config.toml
d_expert = 48
d_shared_expert = 128
moe_layers = [0, 1, 2, 3, 4, 5, 6, 7, 8]
router_score = "sigmoid"
balance_loss = 0.000897
balance_bias = true
lr_router = 0.000662
vocab_size = 8192
norm = "rmsnorm"
optimizer = "soap_variant"
lr = 0.00834
batch_tokens = [65536, 131072, 196608]
seq_len = 1024
train_tokens = 677400000
steps = 5509
Below are experts of layer 6 (counted from 0) of a mixture-of-experts language model. Rows are named router (the router's row for the expert), down (a neuron's output weights, with its number) and show model dimensions 56-111. Each number is 200 + 20 x the weight over its row's rms, rounded and kept within 0 to 999.
After each expert's rows: a language model's description of what the expert responds to. This comes from a sample of Wikipedia text that the model never trained on.

# expert 24
router,203,195,196,230,211,189,189,216,231,181,193,199,199,191,175,230,227,210,176,189,209,235,178,206,191,198,203,211,176,220,237,224,194,188,202,181,245,176,212,199,223,192,232,164,179,201,206,183,203,177,205,218,180,194,186,161
down0,178,224,192,176,200,244,210,205,221,197,208,200,210,217,197,219,210,186,181,198,197,217,205,191,207,216,173,182,233,198,238,227,204,201,191,188,177,192,191,219,196,175,216,182,178,218,213,195,181,228,190,200,213,209,190,151
down1,219,209,205,208,200,228,181,176,214,167,176,225,200,203,168,192,206,182,160,193,206,180,191,188,209,209,197,196,184,185,254,241,185,196,166,224,200,138,191,245,239,177,175,224,192,215,182,214,195,211,218,199,193,200,171,175
down2,216,192,199,201,214,210,216,221,158,208,199,220,196,251,203,204,201,210,219,205,196,188,179,204,237,216,201,175,221,171,206,171,196,186,211,234,179,183,181,151,197,206,225,227,203,185,209,178,200,196,198,203,182,222,188,210
down3,203,191,163,218,225,197,224,231,195,209,216,162,157,179,201,211,182,168,176,208,227,206,208,199,200,186,187,169,185,201,169,236,163,204,191,202,182,207,174,197,190,192,220,221,190,169,231,209,216,164,225,218,192,223,230,203
down4,167,263,190,193,216,234,197,194,189,180,193,216,186,212,220,185,178,197,220,216,229,190,230,197,193,183,199,196,193,205,199,186,196,199,160,217,195,228,221,191,192,224,208,197,199,231,207,210,205,217,194,195,180,186,197,174
down5,214,208,236,211,211,206,237,182,199,196,192,228,206,193,210,217,244,198,228,203,156,205,182,186,206,217,170,225,224,219,174,185,185,184,216,190,201,189,192,218,210,226,226,188,230,271,177,210,206,210,228,205,232,159,205,220
Description: Final pieces of foreign or technical words and closing quotation marks before a space, e.g. Tivol-i, sodi-um, "Mexican rice".

# expert 55
router,196,160,203,214,185,227,216,227,191,204,182,228,215,185,203,205,214,229,189,200,214,216,185,178,184,219,205,219,169,220,205,216,194,202,180,199,222,179,209,209,212,210,252,171,233,197,195,218,178,201,214,197,163,167,200,184
down0,201,192,186,221,188,198,168,179,166,204,152,204,206,186,184,227,187,184,180,209,190,204,168,208,200,179,175,164,197,215,210,181,232,177,192,163,204,230,166,204,184,170,205,194,202,165,203,206,209,175,218,197,195,225,186,207
down1,221,189,192,193,196,186,184,194,203,187,226,240,222,193,206,174,168,207,197,204,188,230,193,190,179,195,198,174,198,222,205,225,214,214,194,198,182,210,210,240,192,210,204,183,216,154,208,217,197,215,190,216,210,228,204,182
down2,160,186,223,207,174,209,200,196,233,186,229,186,205,202,202,183,157,225,202,170,215,196,203,168,190,189,200,211,189,192,210,178,212,211,185,208,197,171,212,194,207,219,202,193,170,146,206,216,212,186,216,219,144,178,205,227
down3,202,178,211,202,199,205,200,173,234,246,183,190,191,196,248,225,222,219,185,218,203,205,216,204,216,218,230,200,205,210,176,211,190,200,215,173,188,191,210,192,211,160,187,218,190,192,181,237,181,246,160,186,185,217,168,208
down4,184,217,196,201,207,226,181,203,224,221,192,213,165,204,216,199,228,221,181,224,189,204,224,227,230,237,186,210,209,176,201,202,214,198,202,179,187,177,207,228,215,171,189,202,192,181,200,207,206,208,172,226,186,202,184,234
down5,210,186,219,197,221,201,204,219,194,178,201,217,178,192,198,241,249,185,186,209,187,232,245,194,200,229,185,180,188,226,211,204,206,208,230,205,215,215,201,214,199,192,210,160,190,182,184,209,217,191,206,268,175,210,186,170
Description: Common word stems before suffixes like -ing, -es, -er, e.g. box in boxes and boxer, film, play, landing, destroyer, driv.

# expert 31
router,194,207,207,192,221,190,193,261,219,195,201,208,207,180,217,230,207,187,194,189,226,223,151,180,153,182,202,204,190,218,223,243,202,203,181,193,198,201,214,209,221,195,228,192,218,227,196,212,184,197,229,206,146,205,180,175
down0,204,189,204,185,214,179,213,194,214,199,232,231,242,190,180,174,171,176,202,183,213,179,181,207,177,223,157,207,185,212,188,209,204,133,190,171,210,217,204,204,182,193,184,225,189,155,189,173,230,207,206,180,199,185,185,199
down1,128,198,228,215,190,170,176,198,240,223,190,235,187,183,193,196,181,224,226,188,195,179,157,153,237,184,200,161,171,192,201,222,192,192,216,202,202,217,199,181,185,197,190,197,208,222,187,191,216,209,198,193,240,225,178,197
down2,214,196,179,173,233,202,216,168,213,225,210,206,176,229,166,211,200,202,203,207,167,232,213,201,209,210,211,216,161,198,196,208,162,209,234,203,219,246,215,210,209,194,189,209,212,222,205,205,193,234,219,221,224,231,193,195
down3,226,166,167,199,219,206,186,202,163,221,216,194,201,230,234,176,246,201,214,205,200,165,213,207,193,252,205,179,217,199,192,181,184,240,185,199,214,207,197,207,149,212,226,220,186,184,202,218,236,212,207,227,217,170,195,171
down4,173,197,239,182,218,202,215,184,177,180,210,201,214,156,235,192,223,168,179,216,226,213,216,234,145,189,187,193,198,214,181,212,191,163,175,201,216,179,195,234,199,216,199,183,185,228,169,166,187,201,206,185,229,218,204,219
down5,235,238,230,192,182,172,187,207,193,185,209,206,214,202,170,192,191,213,194,176,196,194,196,209,199,178,196,187,194,222,170,225,247,234,184,184,213,211,180,217,168,211,160,221,177,187,228,237,231,227,201,223,191,191,198,167
Description: Verb and noun stems followed by -ing, -er, -ed or -s, e.g. design, attack, trustees, surrendering, stagings, outnumbered.

# expert 8
router,206,190,244,192,216,191,186,244,208,197,186,224,184,179,194,232,220,187,184,209,219,212,197,205,167,187,229,219,174,192,216,216,187,222,189,194,207,218,225,205,227,198,254,164,199,213,189,183,195,210,227,202,169,200,194,206
down0,205,225,178,203,226,198,208,187,229,200,246,182,180,205,232,226,217,238,208,214,231,199,184,231,170,194,215,198,215,231,162,171,210,198,186,201,211,196,218,201,203,205,222,225,177,217,218,140,213,195,195,196,185,193,169,224
down1,199,205,188,220,174,189,154,241,223,176,185,191,186,192,225,214,182,181,207,196,188,191,205,182,200,219,176,198,196,157,206,199,206,210,197,237,172,221,237,209,197,197,220,193,207,188,175,216,187,198,237,214,183,192,205,199
down2,177,168,238,159,201,205,186,189,213,215,177,195,214,196,219,200,208,175,211,199,236,161,181,191,197,199,164,226,199,197,240,171,171,199,199,183,213,185,171,192,178,210,199,199,195,169,228,178,180,209,200,186,178,194,208,209
down3,209,213,212,209,219,205,230,198,200,204,225,198,176,220,185,194,210,193,204,235,221,180,175,171,203,209,238,200,183,196,201,196,216,214,223,168,190,191,247,203,157,167,176,229,153,205,194,214,191,184,194,204,227,213,204,219
down4,186,217,157,198,196,221,198,198,220,221,184,204,215,187,209,211,210,210,217,227,183,213,185,209,209,193,211,209,202,204,219,189,162,205,206,164,201,195,219,203,166,193,212,200,188,201,231,235,196,216,237,209,190,199,186,205
down5,180,177,202,181,198,219,194,197,181,187,219,198,198,190,171,199,188,190,216,219,203,165,213,211,182,218,218,235,164,202,192,222,204,207,167,174,206,216,193,208,197,202,219,191,250,164,171,178,202,209,210,209,174,214,222,234
Description: Apostrophes in possessives and contractions (Ogier's, doesn't), plus closing brackets, quote marks, prime and degree signs, and line breaks.

# expert 44
router,193,219,195,191,196,184,210,218,193,176,171,211,181,220,202,232,214,209,178,187,207,225,192,171,153,210,201,199,163,191,199,181,216,182,179,194,223,183,273,199,209,181,236,202,210,228,202,185,171,203,180,207,195,177,182,175
down0,184,188,180,198,230,186,212,239,191,227,204,239,185,211,163,195,174,197,218,212,220,187,224,202,243,194,200,206,208,214,209,182,230,218,231,229,211,197,216,185,193,219,193,183,183,187,178,175,216,222,200,203,202,219,183,194
down1,224,182,170,212,221,226,223,233,213,202,181,157,180,231,186,181,220,217,203,197,206,204,201,249,177,214,148,175,195,171,193,173,192,231,192,223,179,201,193,221,219,202,182,251,198,153,200,194,235,211,215,197,207,199,198,185
down2,223,238,193,206,221,208,171,174,165,244,196,181,216,209,202,187,198,207,218,203,187,173,176,229,218,156,199,215,216,196,210,184,204,172,214,192,222,201,204,232,219,215,190,178,202,188,177,231,209,229,200,190,223,164,236,196
down3,195,178,182,195,211,244,204,185,176,233,212,236,230,196,233,222,189,145,212,181,188,122,200,231,220,200,204,205,178,191,180,174,218,218,181,202,172,187,188,218,189,192,190,212,188,223,216,166,205,153,223,217,211,201,212,189
down4,148,212,192,203,200,191,227,179,188,170,227,233,214,217,192,191,191,191,216,196,169,218,196,164,194,179,199,221,176,187,204,216,198,196,229,215,178,192,193,189,194,217,209,214,215,204,200,207,144,193,222,241,220,158,206,191
down5,195,201,239,218,207,178,206,201,193,207,179,199,225,198,199,175,210,213,190,219,151,168,209,165,189,238,226,222,240,202,183,210,172,203,186,199,202,182,223,219,191,199,212,190,192,233,215,209,180,184,197,206,181,196,225,189
Description: Pipe separators between cells of data tables such as asteroid lists, sports statistics, and award lists, plus heading equals signs.

# expert 38
router,183,195,223,230,198,180,214,198,208,203,187,196,184,176,160,220,232,190,209,168,213,224,204,204,174,195,197,216,182,184,202,199,187,204,179,175,204,186,225,187,228,219,267,180,204,203,205,203,172,220,194,232,178,198,197,187
down0,195,202,204,201,188,198,177,231,217,235,230,229,188,164,176,213,197,213,183,189,175,221,223,216,208,233,190,204,229,189,174,224,214,168,177,190,198,182,176,195,197,183,164,185,229,213,207,202,267,173,204,192,182,190,204,174
down1,224,192,202,185,157,249,179,172,206,233,212,216,195,176,203,201,212,196,212,215,203,210,225,209,173,183,191,161,205,187,201,170,197,206,196,188,166,194,204,208,227,183,171,228,198,188,199,175,186,225,192,204,201,207,198,197
down2,206,217,187,209,210,222,219,179,222,184,221,172,158,181,205,160,182,215,244,209,210,227,201,184,198,189,205,153,195,197,218,205,176,194,209,233,173,228,198,225,229,198,203,218,187,172,221,167,185,202,192,188,189,265,222,208
down3,225,224,219,211,190,225,192,177,204,194,210,194,193,197,229,175,223,216,185,187,178,198,228,193,185,206,190,150,206,188,219,181,189,155,217,190,224,181,176,219,209,214,176,204,206,185,200,233,173,201,197,220,162,216,186,198
down4,221,209,182,145,186,179,175,186,230,196,166,244,166,186,185,170,224,205,200,225,191,205,224,218,205,164,179,240,209,205,204,210,214,208,205,153,204,182,209,195,210,217,174,208,169,167,227,203,205,196,205,161,184,214,235,204
down5,192,196,228,232,217,216,212,218,204,168,183,203,161,199,221,222,170,189,176,225,207,180,201,186,184,231,152,220,216,201,174,181,178,210,198,233,223,196,193,194,204,198,201,184,185,205,203,209,192,187,207,213,181,208,208,208
Description: Periods ending sentences or list items before line breaks, plus decimal points, thousands commas, closing parentheses and table pipes after numbers.

# expert 54
router,181,171,209,216,199,186,182,224,233,179,192,222,213,218,182,233,228,212,194,211,197,209,166,176,201,198,189,199,181,205,201,203,209,203,177,206,222,194,244,187,234,185,228,176,199,232,221,186,210,165,219,205,167,188,192,158
down0,214,218,220,220,226,196,209,215,193,202,222,219,205,209,208,202,233,219,157,228,203,209,194,189,192,174,216,214,218,202,193,240,206,219,208,183,207,209,161,214,200,205,190,204,242,246,222,201,198,194,225,218,184,221,172,214
down1,190,198,162,186,173,232,186,215,244,208,175,212,199,220,213,207,208,206,219,207,192,196,186,219,230,217,223,211,201,199,228,189,203,203,206,193,202,219,193,221,214,196,207,216,214,190,209,224,176,217,200,230,179,213,177,179
down2,215,181,217,226,204,226,187,218,208,232,205,243,216,199,212,169,234,179,196,172,206,176,214,218,206,216,210,193,208,175,198,187,154,194,211,208,185,191,190,202,202,222,211,213,192,201,198,216,197,190,209,173,163,212,201,204
down3,224,207,191,181,212,176,167,222,192,195,189,198,222,202,200,191,200,152,177,180,238,166,183,182,216,189,203,187,179,192,186,192,205,185,216,205,161,177,194,192,227,203,211,208,220,186,232,182,209,199,192,215,163,180,193,182
down4,218,231,198,219,213,189,211,163,204,195,241,178,205,202,186,227,183,191,187,184,183,179,229,264,166,191,235,194,199,189,178,187,184,217,197,181,193,201,206,201,175,236,155,211,181,205,217,200,150,218,193,167,211,192,188,208
down5,175,185,209,182,192,219,175,191,212,182,205,201,168,203,207,192,194,205,177,193,212,178,197,174,203,205,207,190,195,222,217,215,235,224,208,183,207,198,192,196,173,170,179,178,189,201,222,234,195,184,184,202,223,197,195,213
Description: Final pieces of surnames ending a name, often before brackets or verbs, e.g. Jeff-erson, Cockbur-n, -ov, -ić, Singh, Smith.

# expert 45
router,203,204,218,211,223,182,205,221,192,189,192,225,186,203,192,212,231,174,173,204,178,204,162,185,206,185,228,240,184,194,199,178,192,196,218,185,202,169,236,216,230,209,235,184,221,219,186,214,193,188,200,213,197,183,199,173
down0,203,190,204,172,168,181,173,174,221,207,207,204,199,209,219,205,240,218,180,200,251,221,203,219,184,175,191,201,193,192,211,210,195,215,217,172,193,200,213,209,214,236,203,225,196,213,213,211,199,228,193,202,181,190,192,199
down1,179,189,191,202,207,243,193,200,203,184,185,206,205,181,200,175,217,210,210,214,233,214,162,168,192,185,207,196,207,191,202,210,183,220,225,196,222,200,171,186,213,221,202,168,193,183,172,229,222,208,244,179,173,204,197,210
down2,241,224,179,222,222,217,188,159,227,214,196,193,198,235,209,197,192,192,213,221,204,212,203,221,207,198,169,203,222,196,203,183,171,177,178,227,220,197,227,165,205,183,173,216,193,171,226,164,202,206,210,196,215,172,179,219
down3,195,223,200,232,230,217,220,180,208,175,247,184,181,213,204,239,191,220,169,196,194,230,174,179,212,179,191,174,199,209,210,174,169,217,197,217,201,167,201,195,197,195,197,205,189,216,197,213,220,195,204,178,181,236,231,201
down4,178,189,219,231,180,196,211,220,190,198,221,193,186,189,212,188,177,224,183,211,187,195,191,202,186,209,183,209,205,190,219,200,218,191,240,205,195,181,184,187,191,237,189,214,210,201,229,184,205,203,193,218,181,221,202,233
down5,178,186,199,200,201,204,206,198,185,222,204,187,197,212,193,190,211,202,188,227,205,175,212,204,173,216,214,185,192,220,182,232,257,223,179,191,194,234,214,217,171,206,218,216,171,205,176,186,212,192,199,198,211,174,195,162
Description: Word pieces ending or continuing inside compounds and names, like m in aftermath and Normand, on in bayonets, music, counter.

# expert 42
router,206,190,226,227,182,206,188,223,230,174,197,213,183,226,192,200,238,171,190,183,179,193,211,186,179,167,203,222,179,205,188,203,220,179,196,214,208,214,209,200,204,198,252,162,191,196,184,200,202,214,205,202,199,196,184,200
down0,190,177,203,178,202,191,206,200,191,182,188,200,228,212,214,223,244,218,197,215,196,210,209,170,210,225,193,185,202,221,222,155,208,210,217,184,190,168,163,176,210,232,235,223,186,198,187,177,193,195,186,210,227,195,226,200
down1,197,189,187,219,207,193,190,210,204,175,196,225,229,215,224,199,236,184,179,208,196,182,223,178,203,193,142,235,204,206,214,170,198,228,195,212,209,199,216,217,189,200,209,215,229,166,188,189,211,175,201,220,210,196,186,172
down2,186,191,159,211,192,172,177,180,218,214,192,209,185,191,199,220,212,196,209,187,178,213,196,217,185,231,199,206,178,208,212,184,194,208,195,210,174,185,198,210,184,229,202,221,211,221,194,225,207,192,182,211,186,168,236,246
down3,189,165,191,192,217,178,195,235,217,189,222,198,198,190,211,127,198,185,214,200,211,218,183,191,221,209,178,212,219,192,200,169,205,228,210,230,186,223,179,211,181,184,227,186,202,166,229,203,198,226,167,213,133,172,213,228
down4,219,176,194,205,200,192,215,231,187,205,195,175,195,173,208,193,203,158,189,181,164,178,204,199,208,209,250,215,191,223,204,205,164,175,194,173,192,196,220,183,192,204,171,200,191,232,211,211,216,197,185,205,235,215,209,194
down5,200,226,260,173,226,224,219,204,236,170,170,180,230,168,175,165,188,194,184,195,228,178,183,202,203,210,204,204,232,221,185,207,230,195,228,214,195,229,225,188,184,177,188,216,207,185,211,237,163,229,196,178,195,225,208,197
Description: Inner syllable fragments of foreign personal and place names without a following space, e.g. Olivi-er-i, Nikolay-ev-na, Porband-ar.

# expert 59
router,200,203,237,207,171,220,241,225,216,208,192,209,195,183,198,220,215,203,195,204,182,193,186,197,173,210,194,192,210,186,189,236,205,209,191,200,235,199,224,220,215,203,227,155,216,190,183,187,196,208,193,230,196,185,165,188
down0,224,189,245,191,187,166,182,173,232,217,176,187,168,232,196,243,200,233,194,208,219,219,227,201,192,237,169,203,174,195,193,230,213,214,179,190,176,204,185,198,221,196,207,206,169,194,204,201,191,222,192,220,225,202,201,215
down1,243,196,195,215,174,180,178,190,175,206,176,214,188,220,200,201,202,216,188,189,162,203,155,189,177,219,186,180,219,151,230,187,166,200,184,181,225,196,209,209,218,236,184,183,182,222,187,194,197,210,227,199,183,220,189,166
down2,192,197,205,176,183,155,223,157,193,197,187,231,185,234,240,190,227,197,207,200,186,197,208,215,193,176,224,223,196,190,173,215,186,188,197,246,211,175,222,217,205,210,204,212,237,205,204,230,178,188,173,170,198,208,212,188
down3,187,186,182,176,165,185,204,186,204,203,193,212,192,234,206,220,213,236,154,192,151,191,191,203,184,175,215,219,194,217,201,195,189,192,205,202,194,165,241,232,202,209,175,205,224,236,212,164,194,191,203,226,230,185,194,187
down4,221,176,200,199,182,182,193,199,224,200,176,197,205,205,199,219,208,167,178,194,222,185,216,191,222,219,210,225,172,209,207,178,198,207,220,171,196,185,212,235,170,219,203,185,241,206,126,205,208,182,180,202,172,228,171,173
down5,193,211,229,221,190,209,162,209,216,196,136,173,177,191,180,196,203,159,212,171,182,201,199,206,177,187,196,204,169,201,171,224,236,207,213,201,220,186,193,154,193,225,193,182,226,158,182,204,192,197,205,228,236,236,223,200
Description: Short two-letter pieces inside words like co, to, bo, no, pre, plus standalone small numbers in lists and headings.

# expert 34
router,225,189,194,206,197,190,197,225,221,159,197,191,213,214,198,212,207,193,189,196,214,199,204,198,168,198,212,211,207,201,201,195,215,239,191,189,201,228,224,197,249,213,285,170,191,192,213,186,193,199,210,233,201,211,171,196
down0,198,212,198,235,212,183,190,165,208,230,202,208,201,197,191,176,233,179,201,216,193,198,222,159,168,204,207,147,216,205,158,187,193,224,175,200,203,190,219,215,206,183,191,188,183,188,229,214,188,230,204,205,192,165,188,197
down1,241,186,213,173,212,198,164,197,233,220,225,173,191,211,201,179,230,202,202,226,200,199,231,186,181,191,203,189,242,198,198,214,201,196,226,170,197,212,169,170,231,198,205,260,179,186,222,242,220,158,212,220,215,178,191,205
down2,187,217,219,215,198,209,199,244,212,198,186,221,188,207,191,197,187,220,200,222,190,159,229,194,182,214,194,184,215,190,204,185,226,224,236,226,191,228,181,183,223,232,191,218,197,215,164,160,196,220,214,174,195,206,198,168
down3,169,237,185,215,201,226,229,173,199,218,211,177,214,219,175,193,223,197,178,203,202,200,186,198,188,185,202,197,176,231,216,195,210,182,222,187,208,187,204,190,199,216,194,216,247,208,227,202,199,182,211,162,205,215,150,219
down4,227,180,215,212,196,212,186,166,210,206,180,184,199,191,198,209,207,229,208,190,181,175,192,221,192,196,212,212,184,182,188,194,194,200,206,197,186,177,235,210,214,179,171,190,197,177,207,190,220,187,187,226,202,211,218,209
down5,211,209,205,182,192,216,197,167,179,228,209,179,180,183,174,197,186,210,186,165,204,191,235,226,218,184,145,221,184,157,203,155,198,189,164,209,186,197,189,205,225,170,233,185,235,208,216,177,199,175,202,226,237,227,205,201
Description: Middle and final pieces of Slavic, Scandinavian or South Asian names, such as -ov-, -ew-, -av-, č, ć, Serb, and -berg.

# expert 61
router,197,200,204,204,199,195,220,210,225,188,174,213,197,217,196,230,221,175,195,178,214,194,203,196,190,225,188,200,192,205,193,196,202,196,196,198,196,219,235,238,231,185,240,160,223,198,182,185,190,173,206,223,178,214,169,172
down0,222,224,233,208,200,192,181,205,204,207,182,210,233,222,197,242,237,202,209,156,201,205,177,192,208,197,217,202,201,194,176,229,192,201,204,194,222,187,211,219,222,190,213,185,174,174,219,187,176,207,197,179,211,179,191,199
down1,177,162,191,203,202,162,189,208,175,226,209,217,223,174,207,201,188,205,230,213,215,196,201,199,190,242,200,199,215,184,203,218,220,173,191,200,231,205,177,222,219,227,196,178,229,199,198,211,232,206,170,162,213,199,212,206
down2,213,185,214,205,202,191,205,204,212,239,245,216,197,233,197,219,212,181,223,201,220,197,210,196,212,169,201,234,211,187,166,195,233,187,197,235,233,178,243,223,229,192,224,216,216,191,177,189,158,167,192,172,210,173,169,197
down3,214,220,228,173,207,184,222,192,224,207,195,201,190,200,163,201,208,212,170,203,214,170,203,208,210,194,185,230,200,226,195,158,202,188,172,234,190,179,193,210,212,210,201,214,194,215,228,197,242,193,233,198,208,182,181,222
down4,212,152,208,189,181,190,214,222,182,209,242,213,199,216,212,207,222,184,191,188,229,160,205,190,186,199,188,243,188,184,199,226,189,189,195,235,190,207,191,194,172,200,218,200,222,221,148,213,211,185,191,209,191,187,177,169
down5,206,198,223,194,211,248,187,211,213,186,200,169,193,241,187,175,200,204,176,205,210,225,176,173,195,192,178,200,191,214,200,185,204,166,186,204,172,218,194,222,189,201,196,191,194,186,202,166,194,206,190,191,225,159,209,185
Description: Digits and two-digit numbers in tables, statistics, times and percentages, such as 68.6, 52.38%, 8:51.36, 09:59.

# expert 63
router,175,168,192,195,199,196,192,233,200,197,200,207,182,211,207,245,213,207,198,176,188,214,187,188,172,209,208,229,184,202,191,225,191,231,199,188,218,195,249,224,214,197,251,210,220,202,212,177,184,196,235,247,182,210,197,210
down0,179,189,216,174,189,185,186,183,221,190,196,230,195,195,235,184,206,206,200,199,169,221,197,196,154,186,214,180,215,172,230,195,206,187,162,185,191,204,197,170,235,249,211,229,210,198,178,246,210,159,209,222,227,200,210,192
down1,191,203,214,222,162,201,202,179,184,191,183,205,184,197,220,162,169,203,204,205,213,210,200,184,212,192,221,185,217,183,211,222,201,197,210,185,217,197,192,215,172,188,156,188,204,193,179,202,217,211,221,209,203,241,177,183
down2,192,195,207,173,194,205,192,168,194,199,189,190,201,186,204,220,170,193,189,225,193,256,208,172,188,223,196,240,199,204,225,254,212,184,181,163,203,191,212,184,218,202,204,217,195,224,186,243,196,194,221,194,221,165,207,222
down3,194,192,226,198,175,217,176,183,187,201,204,176,210,238,216,205,216,181,190,208,181,171,214,220,211,207,213,242,222,161,193,192,181,224,244,211,226,171,197,214,194,168,196,164,209,212,194,217,184,202,186,162,180,205,207,197
down4,210,193,188,174,179,195,201,159,218,220,226,224,197,175,218,196,198,194,204,219,211,225,263,169,186,225,173,175,210,221,202,229,161,201,208,174,183,215,239,187,204,178,183,209,154,215,200,167,174,192,166,197,222,227,203,200
down5,211,217,214,234,216,165,237,204,185,197,222,200,197,214,201,206,191,194,225,162,179,178,169,221,179,192,224,205,171,182,209,186,163,176,205,212,248,177,230,190,203,204,190,204,206,193,207,198,210,204,230,166,177,149,173,183
Description: Column separators in tables and lists, mostly pipe characters, plus semicolons and slashes between numbers or dashes.

# expert 10
router,171,185,222,200,216,205,178,218,216,182,190,204,169,218,187,204,213,200,203,209,207,231,173,197,191,199,188,215,177,203,220,199,203,222,168,167,191,200,202,231,206,194,276,194,192,195,196,208,179,222,236,214,203,196,176,166
down0,198,204,207,194,186,194,234,214,156,180,198,189,186,169,175,180,194,194,207,188,207,157,216,188,195,182,217,208,244,207,208,171,212,155,169,203,184,195,230,198,162,202,209,221,207,200,256,179,195,202,208,206,193,206,199,207
down1,212,185,262,186,209,210,226,199,194,184,188,221,219,188,223,184,195,205,195,189,245,223,208,191,251,228,202,182,189,225,181,204,197,169,208,198,191,197,207,219,183,219,215,227,176,148,261,202,217,170,168,174,181,204,178,205
down2,199,232,225,178,211,206,242,214,193,187,228,217,199,226,224,232,172,187,187,178,224,240,218,166,205,211,224,179,201,206,170,201,206,178,216,201,184,198,203,217,184,165,227,191,191,200,195,183,200,211,180,174,185,187,211,185
down3,195,219,209,233,208,227,172,218,205,210,176,200,184,220,188,227,206,201,187,202,234,203,209,173,197,213,224,210,186,195,216,176,213,192,160,204,203,197,150,235,171,224,243,202,195,147,176,200,224,193,241,208,216,209,225,239
down4,176,191,167,178,184,198,199,208,186,232,187,216,155,231,192,200,208,203,213,199,188,178,223,202,208,208,205,226,216,219,208,226,192,196,186,196,184,212,165,182,181,219,212,181,195,231,169,212,223,179,204,195,239,191,170,206
down5,225,194,224,172,188,187,195,215,192,220,217,217,200,175,200,246,208,201,210,185,185,186,211,185,198,226,190,218,201,197,209,205,193,173,211,221,231,191,189,197,200,185,172,200,212,218,227,209,162,244,204,266,206,164,199,239
Description: Single consonant pieces like h, k, d, g, j inside German, Dutch, Arabic or Slavic names and words, such as Benra-h-ma, Wal-d-hof, Di-j-k.

# expert 39
router,187,185,192,199,180,199,213,232,196,201,194,200,188,228,181,192,242,193,164,186,230,208,179,200,215,192,193,205,188,206,204,199,187,208,172,207,195,193,217,204,208,189,207,206,204,195,197,169,199,193,208,218,204,204,166,194
down0,189,210,207,189,184,221,218,174,210,159,233,190,186,206,197,167,206,213,224,190,206,224,218,176,192,233,188,216,188,235,196,210,175,199,186,171,210,186,254,185,203,186,238,246,221,197,178,202,209,158,220,191,204,178,209,234
down1,205,201,207,181,180,196,207,178,195,198,215,211,190,220,179,227,195,251,193,244,205,172,202,220,193,196,187,187,223,206,203,146,192,198,182,190,196,224,165,203,216,162,196,223,186,199,232,193,205,219,164,194,187,193,226,194
down2,194,219,140,187,218,195,204,214,180,209,200,230,209,231,195,206,204,181,194,208,185,168,195,234,224,193,195,203,206,206,209,181,220,191,202,194,184,191,205,133,201,215,172,184,229,208,201,160,189,209,191,195,208,189,196,207
down3,183,181,202,218,210,171,199,217,203,202,201,226,216,220,197,190,216,187,217,177,187,176,178,203,191,183,173,192,214,185,188,177,204,222,201,247,204,235,176,235,246,157,196,182,189,215,230,188,211,220,186,212,188,187,218,156
down4,205,190,216,173,175,211,228,189,206,201,203,175,184,212,186,182,195,205,179,197,209,201,214,189,224,190,182,181,225,169,205,215,215,203,141,185,174,143,164,218,205,195,172,189,209,191,219,221,191,224,161,204,236,199,166,207
down5,203,210,200,204,235,220,179,210,191,173,214,219,211,171,201,163,236,187,179,191,211,206,220,196,186,197,210,205,195,223,220,196,216,188,184,197,189,195,193,211,212,189,194,190,234,186,179,168,181,191,230,190,180,200,219,153
Description: Common English first names and final pieces of given names before a surname, such as John, William, Edm-und, Dwight D.

# expert 18
router,195,213,233,194,209,205,195,235,224,188,196,221,201,215,202,213,208,198,170,186,199,210,214,215,185,214,177,182,181,174,194,209,210,241,180,188,208,212,239,210,244,218,221,213,210,214,192,192,215,187,217,230,155,176,185,196
down0,205,223,181,176,187,211,194,200,200,175,170,205,197,216,188,215,251,204,252,177,152,226,196,207,167,220,217,196,239,180,194,187,205,212,221,264,191,197,180,189,221,198,192,209,219,211,190,195,204,204,170,194,191,205,224,203
down1,196,203,176,215,214,164,219,193,173,198,196,199,220,197,191,182,203,204,239,218,204,188,224,234,214,198,199,198,183,188,197,226,223,198,237,204,211,185,194,162,206,154,214,211,211,203,194,224,182,193,206,215,174,161,232,208
down2,197,234,200,186,188,192,173,219,167,159,210,189,138,220,207,199,185,229,210,196,199,190,223,212,184,196,200,225,201,189,185,195,206,249,234,208,200,140,204,169,195,213,226,215,209,183,148,215,170,210,167,182,188,209,191,181
down3,203,220,181,239,225,199,241,206,195,184,197,208,226,189,179,183,189,214,206,198,208,229,209,220,214,191,202,190,194,217,210,206,192,209,157,178,188,199,182,238,250,183,207,174,168,141,223,210,211,217,206,211,176,189,197,175
down4,205,197,200,237,169,204,175,204,222,220,230,193,209,195,188,202,230,233,188,196,233,197,214,216,206,172,151,191,173,207,181,201,202,230,231,178,190,185,213,191,209,210,210,198,180,224,215,171,199,242,160,193,185,185,204,183
down5,231,181,165,211,208,205,211,179,194,187,203,181,190,198,236,200,211,171,196,213,204,202,217,189,196,213,193,203,213,181,189,230,231,171,196,161,186,150,228,218,200,162,204,232,194,209,197,196,221,193,204,186,178,193,207,199
Description: Tokens in award and medal contexts, mostly "the" before event names, table pipes, years, e.g. at the Awards, Gold medal.